Weights of a small mixture-of-experts language model, trained from scratch on English Wikipedia.
Training: 882M tokens, 6731 steps.
Below are experts of layer 6 (counted from 0) of a mixture-of-experts language model. Rows are named router (the router's row for the expert), down (a neuron's output weights, with its number) and show model dimensions 0-159. Each number is 128 + 32 x the weight over its row's rms, rounded and kept within 0 to 255. Numbers have three digits each.
Before each expert's rows: a language model's description of what the expert responds to. This comes from a sample of Wikipedia text that the model never trained on.

# expert 15
Infobox and table markers. Line-initial dashes in infobox fields (Spouse:, Website:), table pipes, and heading markers like === or bullets.
router:164131182109131104128078112147099104193095103108137118123122176092160200074172145138093077190105106142159159106125124193198136107130127126115104077137145105104102136126128092208136133130089093101167145089142109108078146088121134110143104126112099115131097164153085088119181170116101130118160096127107138082116110095144138097146048104078065076077088147147134096233117169142139172132108120078134170086130126107116120189080147118058074116141106166103142119136136155136141135140118108
down0:180123079136089091146108158164109108138102146133140081181114173066134078206104086122148213099118104140138114148101126127142114081146079113067144112171119144152147207074133127141125153160168126151061161125138111099219141143119140156195163155096134127112148120190109124116137166164118092090132131185145101138164108177134122105136169151113126092075142119117208146161078072126169184130126123122116106142084099138130118070099140191124112153094088129158119124117157107095102122081141114
down1:177136153146149083153151069180105083166086156098118104090154091124185124067060136186152126102161093151094133076129139112138132168120119153091093181155100165112112112152069163079156117043136176157065124160063140111134141151179153147127078085118140150131128116068134119123122163150099159123130141134106114137087096114206125187169092142116131107129114137176116127113106108156072096104097132111169104122119201150079175093114148097162136111133094060158132127133162129134109124079109079
down2:113148107198103147154104123068116156097138167161134130126105137145074142173109113147157125149099175109114106153111120122174112159107111119148111123121178116096144122086178129097123086170168163084166103130139152122173134181056077109087074170177162111183114102122156144086205088142108113146097136093117079172108063116147073163119130095160113104105105117168096152199096142136122171150119150160117138111132101153120128149051138146122149074109109144185115202061194182094132159131117146
down3:144175108122118127131138123137103083077152111143152160171126096104088088011128082115185113108109145127102126171179101126132093166127110126076096117130065098133091172150145137083133184119138082109105133141113106137089134110143122129108113214157108106128153156154080092109124131088129123145177128154186158089119165155113123116153091112182179169175135127140166210090173159147150181106104211122143139098175117116117106142143137159108188130057129173094137165082123122120114148062134133
down4:083125147129096069114178168129123091077167168101134119114132112135123114113143138122187190110167113151167117170110156145147168126072084154107096162094167109117079074145160078122090119108127190146090115145124152144194118184105108125137158086154106120118168135113083110144128136075056120070123125135058194174083126142142154104118168106114149149157158148129170189096094102115074150127138121140120150117165078069124135113126084182145176153077103100182062153138181093106129154154155099
down5:097150113131103117170098191200130132105086154137157097112113106071175121150136083117095071084115142068131100104065159182089119129083115115105127178109115102078172132175158133096100148094130125119130108073099129129110125132111097144133168169154104128129113109129101123194167134080100186146152104145113153170164157101128177088128100188153184057169114164138166091201144126178138150179094176132100107099131160115142067154127157130121128122117194122118094152070133177153172182132111105
down6:172155134146037158175189117108130202104153134144161099134071142119141083149127141138125068094130134101111139167101148131185105129133149133144118083063173135064161112122188160081159105119102156095112159171103117167139101161121136050117139134110125152106081141117185152139133098113151180169163116125118130161151183056095119061080118128113129105083094055154139105069107116116111129156123072129174162125122131134160096173120175101139107148134178187127126082127116084080110117146139154
down7:077171096127126137128126186087122156142135167122104122121079130108136152070115114156125107110119137156088141192127153149165181199171157151084130158084152118104122173125099104111089146097174192082150091172169150138139178153111113099115167134059147155168114056162052122163111122130186160159195120143129122108131170103199130126068112117113101179100075044105112147191161130150112131131107129108113118130138061170081156136170108106129100165086130140143171161129117162110142107132144149
down8:162112134099166188140164151155137154159144148122121113206180108186079227079122107130171104138138118125118114138128084101118142114182142159129109189173078124098156129138169146102074110137152131169151162145079125073157109157148133080167134121089096161129111072103153146170127087091119094156108115102124178137091093165119175129077120102134191188080165130138123096183133099072081113099143104182129133135127162137110130107191191123122050169111148131167100130093137116122121143116141077
down9:104105164183072145179130136118108122182156099108141131144127183168131154114132096094114136185173115115108145101181123147142106113145178113162175104180133150103169091101117151173140099171097138095118154143117137129139120098099114158087108145176133166102077165132187120158174068130136117193084161158130090155099170102164152112098132072088143138157135123150178077176144088129138147207132155160112118144078178105168118176201127082099170207120145089157091111176112107109100096174121105
down10:119076160109140122150103071155122153088081088116122093084159158172142149173130180101062119147132124066161109114056160170068154083136159098134122136159119109120076100138134152160100113119121102148059084158130155091128152185115120043120081169144134142138163175125131114134188104098196116100131174133176118104133124159117120149083149175122143150091133121118132084207154106174063153163138148083115087127101098145118110097133185137150113138087151178127101128114191127192092126142156110
down11:116129087104125158166133126084167118132125127155107170121110147148132062217124124146137102074144164172118161142156139102192093133154135078113091112144140080109117150191079101162116174115171123087121148070089122131096101128125101135136131126111046067188133200140141130139172108102142160184121160095103093155109092154154174116150169111056135160162126188151068125090140157068129172086174128092075142143080141103139137174126065152095077118097136153112128107139108170098155107127153132
down12:126155062125133163140176064127127134122127075106112123107125140082109204096119081051136154129083062152145169147142115140047141136101111076107111143080110179117131165114092135199161133113199140052083166119129133184154166143108115133149067142114141104126093166152096178154146142139143145170122134121160100102091069085071155094116138116124176146129124168150126141161112117133149124187153135137117141112186082137136166152095176077098136127135106142078166144097157133170072114176144150
down13:170174086155173129113166055095092166120085206149180124117107143131125179084153110104162122153152173132128174155130167091114179122103133130128136139142152080130126180107143127136180174065133085134111085143161128129118127215131170150143101123142070134172149134144121122156112122151128097141050139130140168133118143119179141147115143130152078185077128107112171124037092129124138132112167100084087151154202111131118124098091102146107162170142142080164156135138149188088172097078107182
down14:070162134139109131096121128174091121152130071091163121073144117120076186089123113156120108189115148145083163164164135187167204097131123102121138144185108132131092138119134134172118064113125134095171122127125159181141106067051157147161117085095076101085138049101118119110156138141135171185111158154159172117141065126104144104102132093128126146157106106116130112190113143159117146165132127189116120128149126184151154154100094134170156122116139140084084091212149176100161117147092066
down15:081160129146119118136110127147101150111127080078160095146101080105155127148164067166117108141053097188112167106112178153176151192118143127096115103110166106094171156135110094133120084091081107182156153137169116147133133121131133114129116122116132147106128111123180158078173080200080111148066138136172157084124142085138161128149074069121119151074147145164176092140170136079060176151124089140198122089160060141173103091096108107110095133120085160101159132098102092127134190127101134
down16:119087174203133058104154161077170141149153189155180117064132076121105091133086080113116123138092114126156162141150096108110119132142103162121145111138089149121137116106074158063098144089134120160135051150187153091087154160131073127141096116130121152100121115112173163127107084148094159155043094151096144165119148073157133158157122099142150146100117097198132182121132115103136135076111061122101106116128119070160118124067156134178089156136120119126063190101144128147096110155176139
down17:150158137123163193108170167100112063153103134173139142171121151139078137145083145110146121058121160109157129059138133156134072165115117126136120152179125174159135088162074186114127084092060106189123133123084084128112139096167149078130152191129111110077135127117188127121111138106117055077093156081139175191096140166103157174131123103094156162100100090139099150091154105171109142119106149090100132175134125139083101069108125112120154167094130082150137165125127114159153114052092167
down18:153087076074113113131131055146127096097146129139144164101150111139124078176177094088119144097113111178144134182151141117211098120149154135171129119153046193107141167121157169176124129140150159065097106133113163112113178154129161121116111171155168140134105115153091106152183087114184131126110070124141104117102076155155123091058136176099190186191155121099099187143081091107121148115133116106151129097099111151121087144090134166121064127140166118101098082174096082099148127133112150
down19:166112089172122150185148186132084124149149142177130137104133095159148172116153093142116120139165126113105119124090158137103136036093117056134156128131048080158111137094084102101134103119142075098112106078104181090139044180156179180134169167086133165188137066141164126103128069159112129144137132107091178123133092193143112156128106191151077132101129112113161107146119127135148120100074140043125134124140175140146122140146151156071128102125155132110158127108172118196160133119138117
down20:126082173136108160148149114104134139130025147128120065158150204070106126140157161122140106133106161122171124084193099108164124202098159164156115125107129124076102137168153069190128125142118103141140169153173113155149101158082096130158141094142116146158134153100148146125160045120143118123137160148186107164130129175120086173182098116176162068158152107126145089082126132132130110152123133119127128127168101143158079131156111142174097118066078096074130131146137176146102183048126177
down21:128138154136127047109111125096120153096165079062160138138115139153057094140089167109172148161079156139141089108157079152134169134140077171077142127137119167115175102118143134157176154114114111076063135093127112143143142105156180132148152095131145055160087141170155148137179106073123110046135065083127152121098109113184115122100144125146157149125149148131123135108131074148101082164062132153160073137124161166112080147093168065098151125182088109158070063141142098145112135140150117
down22:115101096103166140155146111115104120148181108116120131088133171159126138080087157085164104150119109109161163059167149114191182140139157124089099068156110149137115140100157150185100139083181161119168114089105208120181164097148131053146108123156103189117134147110148121148114136113142085157160156132067114138140166078139155148136123055085117130154097105094132185176110086082128184120074169124169115155154150101043143145133174077130120157129134117089162132159127191154102122173134161
down23:108147156163176149068110134139084097140118172113100083112142104075094153156131090142162080107138020091117091109144073176165121178151109127135123072195155131140137074077169142103094154110155098123171155087178164138111104115145161165059145051110122177113128134098092084097135139160089051187103114131141122110201153073179142144113146143114116093139174085149167148154124121156112145125140151105118103137124099076120184131113122148148102168128112124148108125096121191129096129090139108
down24:089163136120112165143155132112167157146135103151115140126135105117146202113077190097111120151135185090146108135118128099202124118129128127182088136133100181116201135142170101149128114167133148092143141153133112103133116134115181084163106095135099155121158110159162078112120063120115108096116101102106161147117100013112145139119145117188125097189106100138102101102114094082099166071096137128138182144075176158148109176147162137100106148107160222139109119141168143112078212140180094
down25:139132162103092151180121136114133090126084202124110143074145111117120111072100171106181099117120147094120179100128115142116045149174142100182096119104088165103110164134103155042088122099126130139177154073147130126090109113121129094133136126091114047099096085059141131211093126132125082157112127146103117149156103192158215137092156178134099148156132109122148135105132155123172148158186145170127145116147094129162112113149120162136142114083133137092187173162109049134142112106160161
down26:106091171132133149201123127120091101118102124148106138132120068182120093140114128120115107103081088087196149111102078118156178125155098148138125173127130145107121151146162148124139142101127194164147167136121177093167156105101108072127109079145131114133180143124172140194122128037059122093104133112108119153108117087158180178120129108171130103146120156157133113051097066090129112094070098176134121088093161143154127168128134079127155145098166131098122043102141147163152200180167095
down27:081151157193113081124111113109092138188111161142104147112134163146103110164114143177053087183119160146107058162086075144136123086163163129145149147157087087127106137141128109134123098145074125107134133087110158145113112143140097134154108118084187108115082139102163125119124126146174100225128101049135112168167116199102099201083155087088104183115055108154115109184127171163145147141161169130094107149132155135162153059126110134149140145171115066147125156114162124151127127172125148
down28:122177164185102133120117122179103072078168119090126116125107144139118127192135123136141161138144160203126142130165136136124149164062090081110156127116195154107149133171148150141145123136152141109167142140132164119166130102127127086128090155072077116037112132149117127068126118109124130078152131088182112070160143166156130152070141143112097136105109147111137128132107153141163110060127178129145060131182153150115109137131119048105136138045110047130124154188112083037148147115130103
down29:122097127146132135083129109111105130121113080082166163138140168122121118090167127111170117127123127152168108164115182102135110165100106097150132092125129093143144137138148114144162154130151081146078157128163119117109183147144112128121128104063135164147159164118131164106211115117115095092094100153147112086145082099117092115099117090130075145133097118127124145103103178210157118073131136078162145127163164131035156069072151113085072175140120255180166106113202091119174130107091122
down30:170112131103141140216123067138137176125153125135107147127079180151129142146108164096067141113145152082099130192141198169196133180110106132217117118112165105139123097125179095178109132141167109108125093092145104149093128169130139112173059089127142092175127161169202094108158106106131147164130134174111076131139127114144122080144160133072123071147150140166146117126105120153133147189049114116129175092071137143104141148135111198120120135159141101101167168185112135124129134098125176
down31:082149095149123123139154153072196146129098112142099130142146122089168144034116131133143180169165113121154075136138096117177137130112152121180178109136135122079144133153159131141106183133152115072155144116159060090138129144150079142189159124110119161150083107055090119156130169124209125158190080184088118075116108120123124146122137142084102200046121158120090135170054076112110108155165110104085158145115164122097096131098142146122127090145102128100060127142110113135131102108116090
down32:089127119175165089094112084172135133156072122114153095166142139069094112148111144097152123202146132123103176064167126136146133096066113114082111137117175151112155159116110159109162131143156167119145121145105130127092150140138095149143110092133174128157123111170148138125131139113130143121122087200135153118082165164088170128149123104093125152141034200089147116175121162094157147097140046124113055102151173066153213092107176131154154116072142077123171111108162111112156095108168180
down33:131107080074186167108137063101130163115099143118097191173096119148119122142071135133151075146111086135127115107176122163101095138155144104101156147077170061126092149031111124139134143165098187083108112161108116176144079115179091112066077194120142139104091129151145102135114155112118162096159064140136148125141127079075136117130116123119193148076116102168097114222080092142174119128134116088156071103114135114143148086148128151131109165157096161138107143120111186108133174110125122
down34:153170080135083160188119178107127117166102092141192126105162092152140150101134125126144135136113115213077132107152129161136152091168122115173144101156085148155110061124119115070137174129157124079154119112128106177115095113118172136154083141137159135098146128226181136151142179113146157153122110093100193124149156161199143136131132108098137089149143101198092141156102141141103168117117187145177116168151091111161079127177176086141104118097121117146093043164174164133126138127103070
down35:037149134099130102103125156107129103159097102118066085113147104132108090086108123166128110067155138205167122106067160107159143110116200195134156189176123167111126096085134126149118083147154109103117163164108143194160103151144135150166070115146115120134129144119182185094147154140139099143159119106130119106130098092091162112110150146049169089136077158158129134145166108099146150141102048123171148150097146107087164153112074120181069133137153078068144108163116126108091119169138102
down36:141190155136158160144116177146114146139105212127176167101156130137101089152163138139095123086152125082120136122117173113101099141106175140157143130114128149136088079131128172114084151154136144119129116077160133187217070150128144112123140158160149134084099119124114150090130161112155158129038079167120151104105121138145091128118112123121099101128171067149142138149179084104075064091121096148097124184113168116134091099188147165145158154186134137164054127131087084091099064165188085
down37:167222060167118147111119143097170159157177129121126111092112105083127140133167122141117107103169066109092172132115157172113168098163139068136144098163115117179157093116084151108190108142158144128108111151156181113094122169104196158132091171168109117126152147148126078079058113100081088168125141144105141095155143147167135106120079143105140167096109120158115097110127113075190134139137090104123234149166102131173118139120100102089097166158059144139132104163148139135068119095156139
down38:169143170147140097125104156140143201162095203149127081182182054104142068170123140135107122171108178185131161068130075139153156114110179145133179125167109166100146160164162161075143177144166089148186184170112163123088172136097123070128143119155139115148098114132097125117137159124146123158097129043122119099112155105134194079161095127127119113092136144052089091142112136128118118139096176150128123122137150136108176160098083101138130146142084104152114092095181164092124108171164122
down39:116088077107119148099154123141096098107120174143149174155106093111149077206146157173108153134097154106096109175161078169135076178099112155135138196074174111191115145178105104118101166138118095120026101152145137164116116138101165122106122072141139097156123117197120174136120119106111167094163171045098107182122081142115140122095133222139100182107145094145110113169107111115112161116196164129153100123136105083162087140124111150115158132103129085136123119178136134085141140099154115
down40:137117113098144115095167171110115081157107124125121116089120128122157059163148153118145140104188193144111152152160091202092112114102153107163145154114082155193064087092089124111176194118140142102116093081115093113142135125114145172157143151052119122134101124102146116069133130100132083154116057151109145169180055145126056138114110122162169134152152131116134111101148118209062157114137144191129140135099097128093179160064119136151136118167086067093150183121137132152091122153152150
down41:113136156148126105077124106112146113142102124146109114119123127176155170113127140113126102151149194123090105150099121100156161207164058152151101135109120139154101104118178158139126183098150118157107148142111136122069054190132126123181088144048140095120093135112124144134189108152140105104110179151195110169143086121045145161040155133102095076167146077110137050136105142179110135119119135148116134121170124115078180165134158200158167159158143111141115146131069169181147134137123156
down42:157128142149124075098166088143127149172158062086142112118116080153134180049172132137115176101119097072177154107102155130103134122129145201123108099112080102112080141117138179160178105193117129133119163128109117133114091146144204131180141169149162105101189125114112115128170153082178117140116075196144157107158128110139132137095152121108133177135173055166135131162139053113063154177127146127103071115147144108105077134159181127133129133180127132137176104173141168135129163122113191
down43:140118165117148105049177126099130100179085119082110090103149138105117077038080124114093078118130117175102141200150091088110160145145123162134133133122146129119103141132090126131119155110114146169110135076130146046043129122133077117109126098111137098143169103131131111138121151160073208081121185140110080131165138160148122159136165120211135127134062187160128153090140159182160148082101098150112114124175106098109161178110089097172180124110130137116127146119136082117118170088165157
down44:099115142134089163101167123127166130184104129170124111185153117158128150106130094144168138098078144142128119166104155107127134125105126153115094137081164079103122154104102113184102149173118154100135157090160164119094113153096074163054078128180098137205102097107126137144062049151099166156126146166102159148087101107132109177155132129145116129146093133127180141080169136121169193103110120164056110126153102110119133104194118135051202115087113093171094163111071131190139166152130094
down45:167097095161105137111157123096094110180087172091131171155090158127144129112098122153113158157184176140088105148045111172156109118155072137100125057131081157117160118167146095144124180125156152102078151149126144059109068167130145092150111168148162129136090103159173104102188116167111151152091109116144126109131131123085171166058137160151111133143125193109109161156098133134082186094137117048147183161126184124149080110123105122075079104104099098122090157140141148170058135107113134
down46:145078142128160100140131141084089132163161106103093087098154174141196213000081165148171110145140126140132149196083108123108159103187118121121128124105046092149110142179149141168133106151109080111120135126105132086161176096106100153139110107079097164116114051134103135122133074148126143106189128181182116063153135106085146090102146116151116141158096100151128127169150106106093166160156098124159122150142141111161098134127113143086130119098149118120138183061078146120136129144150141
down47:148189088135151109151177105105136116149092174116158086117104154120123132071108087181162095141157153130112143063122152101135182110151117069130139082175117057150136085149077097175145176162166071140152093139143165110118141165151164081123112148123132186090122134164142212109141108147054148093101170100117082137137081145101099130100086143153140163174100189060158082117151096138180140165131118142160125125121121088114102103118186110116089135166106153144142113172171162130100175127061137
down48:135117150072110101128131083137088133148152118134163120126150183136118036192124083114175162105191090103172191135097115109121091101109129079134104136117116091178114121123060113124150158174151079124071125206075124105153205129149141115150134155149168137149166070157069109127152147130127042098118122120129162142136129128153128034124180120131100171169081130107151142135144126183142081151130039129144122128093142164130158082153123151144122114119179135151091076131125174132121121128131116
down49:157058043072138133094142108136121118127175135116159119130150164214124068209133169073113089103130109120134176111120158111076078179115132153108091137153137080082125058107080113116155178110077067114113133189161151118120173159103157124086156134104097136173099123206108112125081178149145137083118157126163121100110158071131096097159075156134165139118158158093086128150153109194154162159184093110136122156108137138134110100166115141112103134147124133109178112151150149115149088118119125
down50:097147150153184146177150110119180120190117123146129143102177149098186163095126154198104092064118099144133170095107132142162146136114146079088154094153152154128081147158164101181082141128134119057208151109110098142103104157118136174088145109172109103130128064155143104165167135178088102093137104081099114116158156082138113088129116127145144070133107133090075136200115181167116157128098147131089107083184188142121118138167090123050141130175148098081131104156095158101115139149092126
down51:149188105173167150140182104131165107131056143067126197144135153095145141160119209093164171100099138071109075138114081122148083162099105096122072211067156082100123079171102097160137132125118117101094081132163107131139096160120112154166172155138105150125090128146114138166138091162115108127107163139122171143108135139171126100128143101135119104071065156135167158103068139110107066158105064113113170080112131154087141132103093158156182090131120156119061110128140108120160157108135086
down52:138095146131099106082076134152143116071152103165136099122130130100098078201104159136097161135120154126148141132127179093079099143128169053146165121133171159128184069161094127120168129174157096138111141076097113120128088165182192146092114148090128174189082173150105116111119175163167122161157153168123117131093101169123117141140153127115143143122109089159151158122147084167203146109188105111059121112085103076125102059145117044166164133130144107166115172148104131180103092136151155
down53:189091080162147144105068158110143062154112103143171166137138114067101146131113072131120114105169167115170098105055120109121130110131130093125136215103075079124141162121097109155165127144156075119136139166148097147176120124125089161147146134134120168138170140155181089134133088121118148143071038148100195163130100112143131101102171126101201135118140137165139162098123097132138096153109101153132151118123131179035166122096109125176062147076116124163128081155134164068128155104167135
down54:157133113080109134113188128159147087129141137133136066062107106103078086125181169155118115188107049126139075145158165134098078109186138127140134129182177101161109075097110143101182118160069069115099103103066137150146093157075137151142181108110115133065059173124153136085092143180130144158076133073113091142120080128117130103166117108095095137130112131125167091097135106129156140097157084164130129095146106169179099122147158110073107108192104098157155135105141139193111127114111151
down55:149080136126128057133141156175132106152102128089101094175093201119153133184137131128139172138112072136136124163127134154125079088078134168128125155158136133126180145082139059145142099162185120113117100106151115111104138116103094134090130103139136148161110181211124118155140128163192109098065095132116102086154134123154132113131183145123167118091154176187176085182059090156129191152119107064137147155163141061094156106097127208084140151116141137099140127174119127110108115117094197
down56:107115161127103148085091075125154192145156125102170118129150104162122135025118187134112090160149131073126081113186174161107141118125079095185119099112018133131153083130168148130152116096162109102109114159134178144111112126135133069131104081130086116121141135135075123160138154078130134143191129125104146121110135183145134136089115091135147134114145110138106117055122133145077180114204177153171185089156107144107120139127142064116163136084153160124161063114142087125143126132150058
down57:143141100160148116130132147084160119172130077167114153120125081114085137033142096142152126179143136194083130139155121109155182132132129113166156088108101133105061194129112126205109104115184074113179071129162122147108168092138135117101124166148067121131160197099084124123148031129120112141148111114161131127173123084114120143142158125170158104060105112199083139150105125187155112071141117127110106119159165121053141201135115114087141132114146117106184108121095138124131148111138100
down58:094153132183131115113096070167154126091125049140114089117138112124136095114148122099104109164188184106134122138126162165126173098096135161112119151141150174126112131118183185132114086198144114041176081074141075057149125099116110141108153056131119124106090118139102100106163182136170130136179123113092133142149109092067164145073114153149153127177116155205065102160084144104079135153098158116178125120096126119115159136096066121150069161117132107110177150159097145138139136135139078
down59:099157119130103135152094098098130120164139152141023154138119152085076156171097132114156141159127152082117119090154094135108112145127155165167106114135121122130141113184134122116075158123096137119190108139133088158184119101140090126069121060212108181174129101145125123118142170146121138164168110170149141202117156143115127115181176097161125088129142152102149076163155085067095125197132138103096104209123098079114147126105110154188145097119171161148086134093115164138156190084181145
down60:099108136146134118103115115076089167134146120111136107112081163134103192158183128145118082189104138152185158101109116119132113078136140105137121123111152143117092124081156195179091132108141097117118141177111071120150121129119149177111079088145206114125131119128083146116134161146123130139094051049123125120116140177121102120105181120150128099075116149052090121093135163116157168149113166116158178175167109137205142112093174124129116213135027126119133120181155115050122128133147141
down61:101132129081152131073099125150117107131160157189117063101134134122138145162123076140111096102114159124131108176118094152130120140115087083148110123074119095187152124074140099140159102193095142177118181141108181134179162117035137074192150164116085171089145100150115167147158116093130152156094122160111142108080113136144138063161167145129163068101115143139182150179175136151130105114088152144112183167085173137153119063120124113087132122130098156113120109116118125043088098114052145
down62:112166182134078153071113128115145090083138140168138136148119064170071079122215185173157152105094137107157089152078116185152146140160134086083129153145141165153112078147137128122116140136136200115121126112137142078095109174127145109127136127093124178150179165107148145153149090113143122154089178153148110182166084158103146137104163137133111110156128065126088213045109143168151139145169124088129167138101150110103128126171091144118157109140125121150069161132103065191105159187109102
down63:092097166141171121114162106158160138101100113092120177088106130108085145120118182088118097157136086119141114173066150122113130055065154136112147130087136091152120132130115157062162151135052135095116097216115115106141185168136048113149146145113071100169179144160188139121092127135188149127162138089127170145110142181133156169117087141079107139160109151182117111191115113150145176122088168116143152110118086179138135169162118137145143087171174152095125090158104161166075123167145100
down64:121113159156176117092099102135133143170086120082170185179121069108074189045090146124177097158187133102156106139076086078134117101175142145104101159109125154117078121146118133116156131090115114199186142147128126085167101125115093104105083123153104153127149128123128096109113103125090126154161089212141170102072135117153136115107154128109146129099169105157140120238127096117059179128103130142112176132160144098126068110116090163104116114112109122145136164058164123085150154152123093
down65:135195148166161139093136135093132128077142132138136112116161152108104114080122146211088141173140180197127091174084118093131100138122140179148177148115110073181095114137136131132131094094193099162145163179055157088105174123143156135081172082156139085131139123178137147128133092180119159063079076131114101176106124156153155155090201140156121172108144146150087111144142119128072132112073146150198136126146083090106130105123107141157156129115150073134125141069150192141145103107099103
down66:082104170164100141130089126131135149099091162073122144141132183113174162103090098064120130149109115115159121059146107075073142097213073119111068180112121147167121077127105130168129109158142084070105146076201142173122156115159167101136077106107148078162141197088123130111142145135093105110135161194124102134122122160106089142163136106107103105077113137124156132235182149117055130111142123075112139119136165121105147143132193120139143134136097141153174141088134091125143128105160134
down67:113080130094161098162143186139163091139200158098116103115177116144100145110163123076098105095130120068135092132166119160164133142147066096111176150135085143135109090118127122098090193088139131165159132079088132138063104146151153102133185091155073172109199114151134160135100108124097128169130177174117169095131164150119136110097128182075114147105118092137178123085199124185121143168206056098098156186103106106094105125147120150120125148148122140125131199182129127141136161148088139
down68:140116119143176094089121142109157100174104051145089156132141098151114156120118116110102100114122136124142169142130151176157201128163176113114105116121160161087075157121159124117099116140146113104121091124166134154110088186165095082100140113167157100088151170085181123092155143145112190113117160184124206149161147181124166123127146134132106163069168131068099108172152127131071121120062178155116073072167144129108086142088198131154164125129214151110197105122168081123156129129155118
down69:093141105116161117137138073126152122136160170138122148151115144129140143136113184121036186123183164122175120142146085078109079172108139124122163085117138073162173117095109115136048130118096144146141157109139209096106158143137166134142079142138169159114171110049142118125123182066168166153138158157136160150083152068151147144119151130105126134136124074107131094102124192114120194155050102139204119165139090117086145129158127138125098125187136086126118153164163095108111115149139051
down70:080191110147112107116129162126147091182163088166081141115145087115158124183131107130167091141133079095122105040127097078105112097155123104108142136115052189160065122114141150170122154168133080140119166173117150157104145144087153184174111080154153093057185103119132140132074145141124096139151137134144179153110094098126093149115137101061177098145143123102127109095161162105193132175185125119070097129107122118096112140202088070168114150116118162158104106105135091105150131112173102
down71:155126117139127183115103101125170116175132157082134143093148153093103128085155133093096077144109122107161134120124140115161109176113117151106097123131096133154125191147120139147099134169075076159100146146117130118102126138140124100093168118101164122177148083088100119095150171095107125085026126126157105104163103099162171132076099117110142108177094120134146180210166095171137129147119048100187130122143128214150129192112153137140099136146085193160156125188105178091180186112089179
down72:124121119093140170078148120161142111143162086188099164173174149153121137114051101194127060126082096114116102117133123150134145106136144119095114127184103105153195117143124146169167123083084118057116101067120166160155118195158142105141133122160096109191118165077114142076139162078061146154160158151119100127124086102064154138162130164147144141082087143080092121111095104136141152134126137109071129089136120090092158150104129061102100091140161124145122084102130187138136107188120053
down73:146135167128122147116137152125113159078090147132147127124127157128081160255146158138156087087172102185181135101120151167136095135195122154140106080169092225108125136103147135102154147136104120185183151112168109092107134179136096122144091199109159144143081117086105159106141165160105150121095124182162128087141138095162159126150146134161121105178182139141121162121116097145104101177109133143170080092123185141108154133102198124140139126150075106109121176112098109106105117116152134
down74:175179114123092125151130131186105126123190094148150135094172122102122146097127112127142116165107197096131119120146105083122126113090105220240150171136081169087147096116115137086147136145122146116147151097080059120127115051080181094092118162149134186121105112072144126193142087117142143090151097152114079125153145140090153099131150123150130173193098175140113150092138154142154113099106134110111186106121184103174086118156181135110178165134129174172096133139158158132147080139124106
down75:142160128087118069141148181129153111052145126078138118070147100162116138065105131087116154120133124147130085131137112120124115097107060199128122145194137142095129104133073108108112122097085045176078137139077164092138090158167119144151176092127164122102103128135146118168098103094133087148167173075177193104155059133127132213113164157146155145168124154134111214114139118151143110132132121195146096078133143180159110125096099132158129122144124065103124175092152122151145109117127089
down76:145172126130141125152113112095100116093141187155133138174159121119082139112097107107124158124110160155074155092126124133145114185178084115103172140101111147054152158108086147084110167091098174179156155126143081117122120125107110153081143116129131094094128120096230139082091120102158160093129180144188143076122169173160147164101148104123105097183122129139117158074177103106141127147178070125171123128048114117184106124131176159126122105085140142141078189121205137190160106091130092
down77:148055152182061130122140189131180182151156087063082060087142091060151164141112091087150125170181144129132094139186116176114139123097147074115103125116122111117145121129135122134095164090203098127107143159120105104111150108143058171124141129106157119159076117147161144082096127094138182170107108154172114118138176070163159171171127151127153067096140130128122126191105148092120156122187131116140134113108092088079130100154105163117102152162146088181096112167161153120119189141139140
down78:108166075132132145145128126097148095097182119091102152068163147112104146045146073122101142147154093102137074188149155152162113131170144130120120093148118140147162106092098094149118085127044136197122121130105105083159166120114181129110112150092132119152110130052094170179149066102178116107118163209159100147130105107077125138144097128120132133108099125131135197189131186175108141103134157166126159138165169134108123189097111136131110091109159080179092172139139152181152111143171070
down79:167127160103164141142143145103161142181164125156168107123120132162198142230152075172090135103096147117130133161113131158089101136116159110171116109131099121136111131174105127077127105148134241141176087124127170115191146110110130120156097113122122163172108150081137084131151086149087153137138103161068063156059067170183157107060121128118148098081115091091162129129129126134152098166094126183157158134119102108074115130104162106143130151103120169143100123129125101155092072149145203
down80:066166108080152148232094152140140130132134159148063059128163088166176179120128143097129143115119134113126111121132093148078122129091122110145143141134124133126151134143104129141134101142130060177073094072102140064094106110077119132114152139102143105196098110134156083173135129116075143202109126147104130142073153111115112169113121132176224143142123124149183206069132110133146131148178159155140114115142096139115092147114136146166170110087084114150094058105169111169141090159103086
down81:089105088159172144063123125160144114101182176160148183162130107043095088126108099142181123137089142141125103107123155105153158144171099119090182148066143155134100128118130208080151104136147100116177123115096114138119071127167127105117141154154169156081133123147030074091150112165102099179164101109096126121174124183102123120137071101080121131083141110187126143138134080133136102158113136117131109112128144116196119120148032069156178086103120126115148115092130167105130120175119103
down82:161120152108137086137123168125087128181103154050093143129140136079144152062109134149159158123111125147143140152164125053168105124167102141145102164120149119164149080177162117157180084099050135154117110136111157064168117105148132129119084144141109136168146124125064132193134129151102114114164154103114137121072090114136166171153151164103142127061070136148103120160095132155060152157120109191133172110134060115159167161137170146103105111098121096139133100188075161179155082119085203
down83:128197108124207204128136113112159153148149131111151068149147160171083111114145084120136082129117166136167137120083180144161125150154063174096173159148127119146174109075111117103134043084118187072145142086170110125112163164142186098148118113081122134167168088211175138140122135149099098115108128171156090061093212128085177125123142081170170147151169122158096171148167137145111146156145167129121154091109159162157125090141121157121126120105120106136162167113098133124142104141111121
down84:167092109088082091174079101143130084088119179142112083136111189160148119179137173147046104136129154150161079179149198142135114169091156100127186068111152152186125094109101117159091078135097128133120100056099168144123142149127179113158129131067142145148131149175159087085159143153088175100119138101121135153160148130095168132129092153131116115147127069065145165114146091154132141170087061143167195184092082177143092119131109150105070096129135122153130145126158127130113112109136160
down85:132074173130140159096144111137161110153156150148149152181096145127092057168110158065099158131110159136139156091123052167195198126100180098178126143143171086113141166135121054114127109141153113112137100193082210130175126121142143132088114087111151116112116169156098111170095120101143100106142150103118161166140113172144124143177120175133117125127079100146145169164129111161147127122187162165150136110133098136151052108197131120131151112173174098101121091084186146168153111202115137
down86:153152197146102163121132119133150084197121099132126078136149151098134153076120080105113121098167138168143137110191161095134065095127163132019093126140165134119062137162172113196177165119137143161162185122105153094109139152092108101118141122131123157077124085155111120092111086131095172075091124203174105077076099113096135125167085180126073131096110136156133150201154160150140145127094136127138099134097137138146181158085144150104134085139119140125146092109107147196133128103154175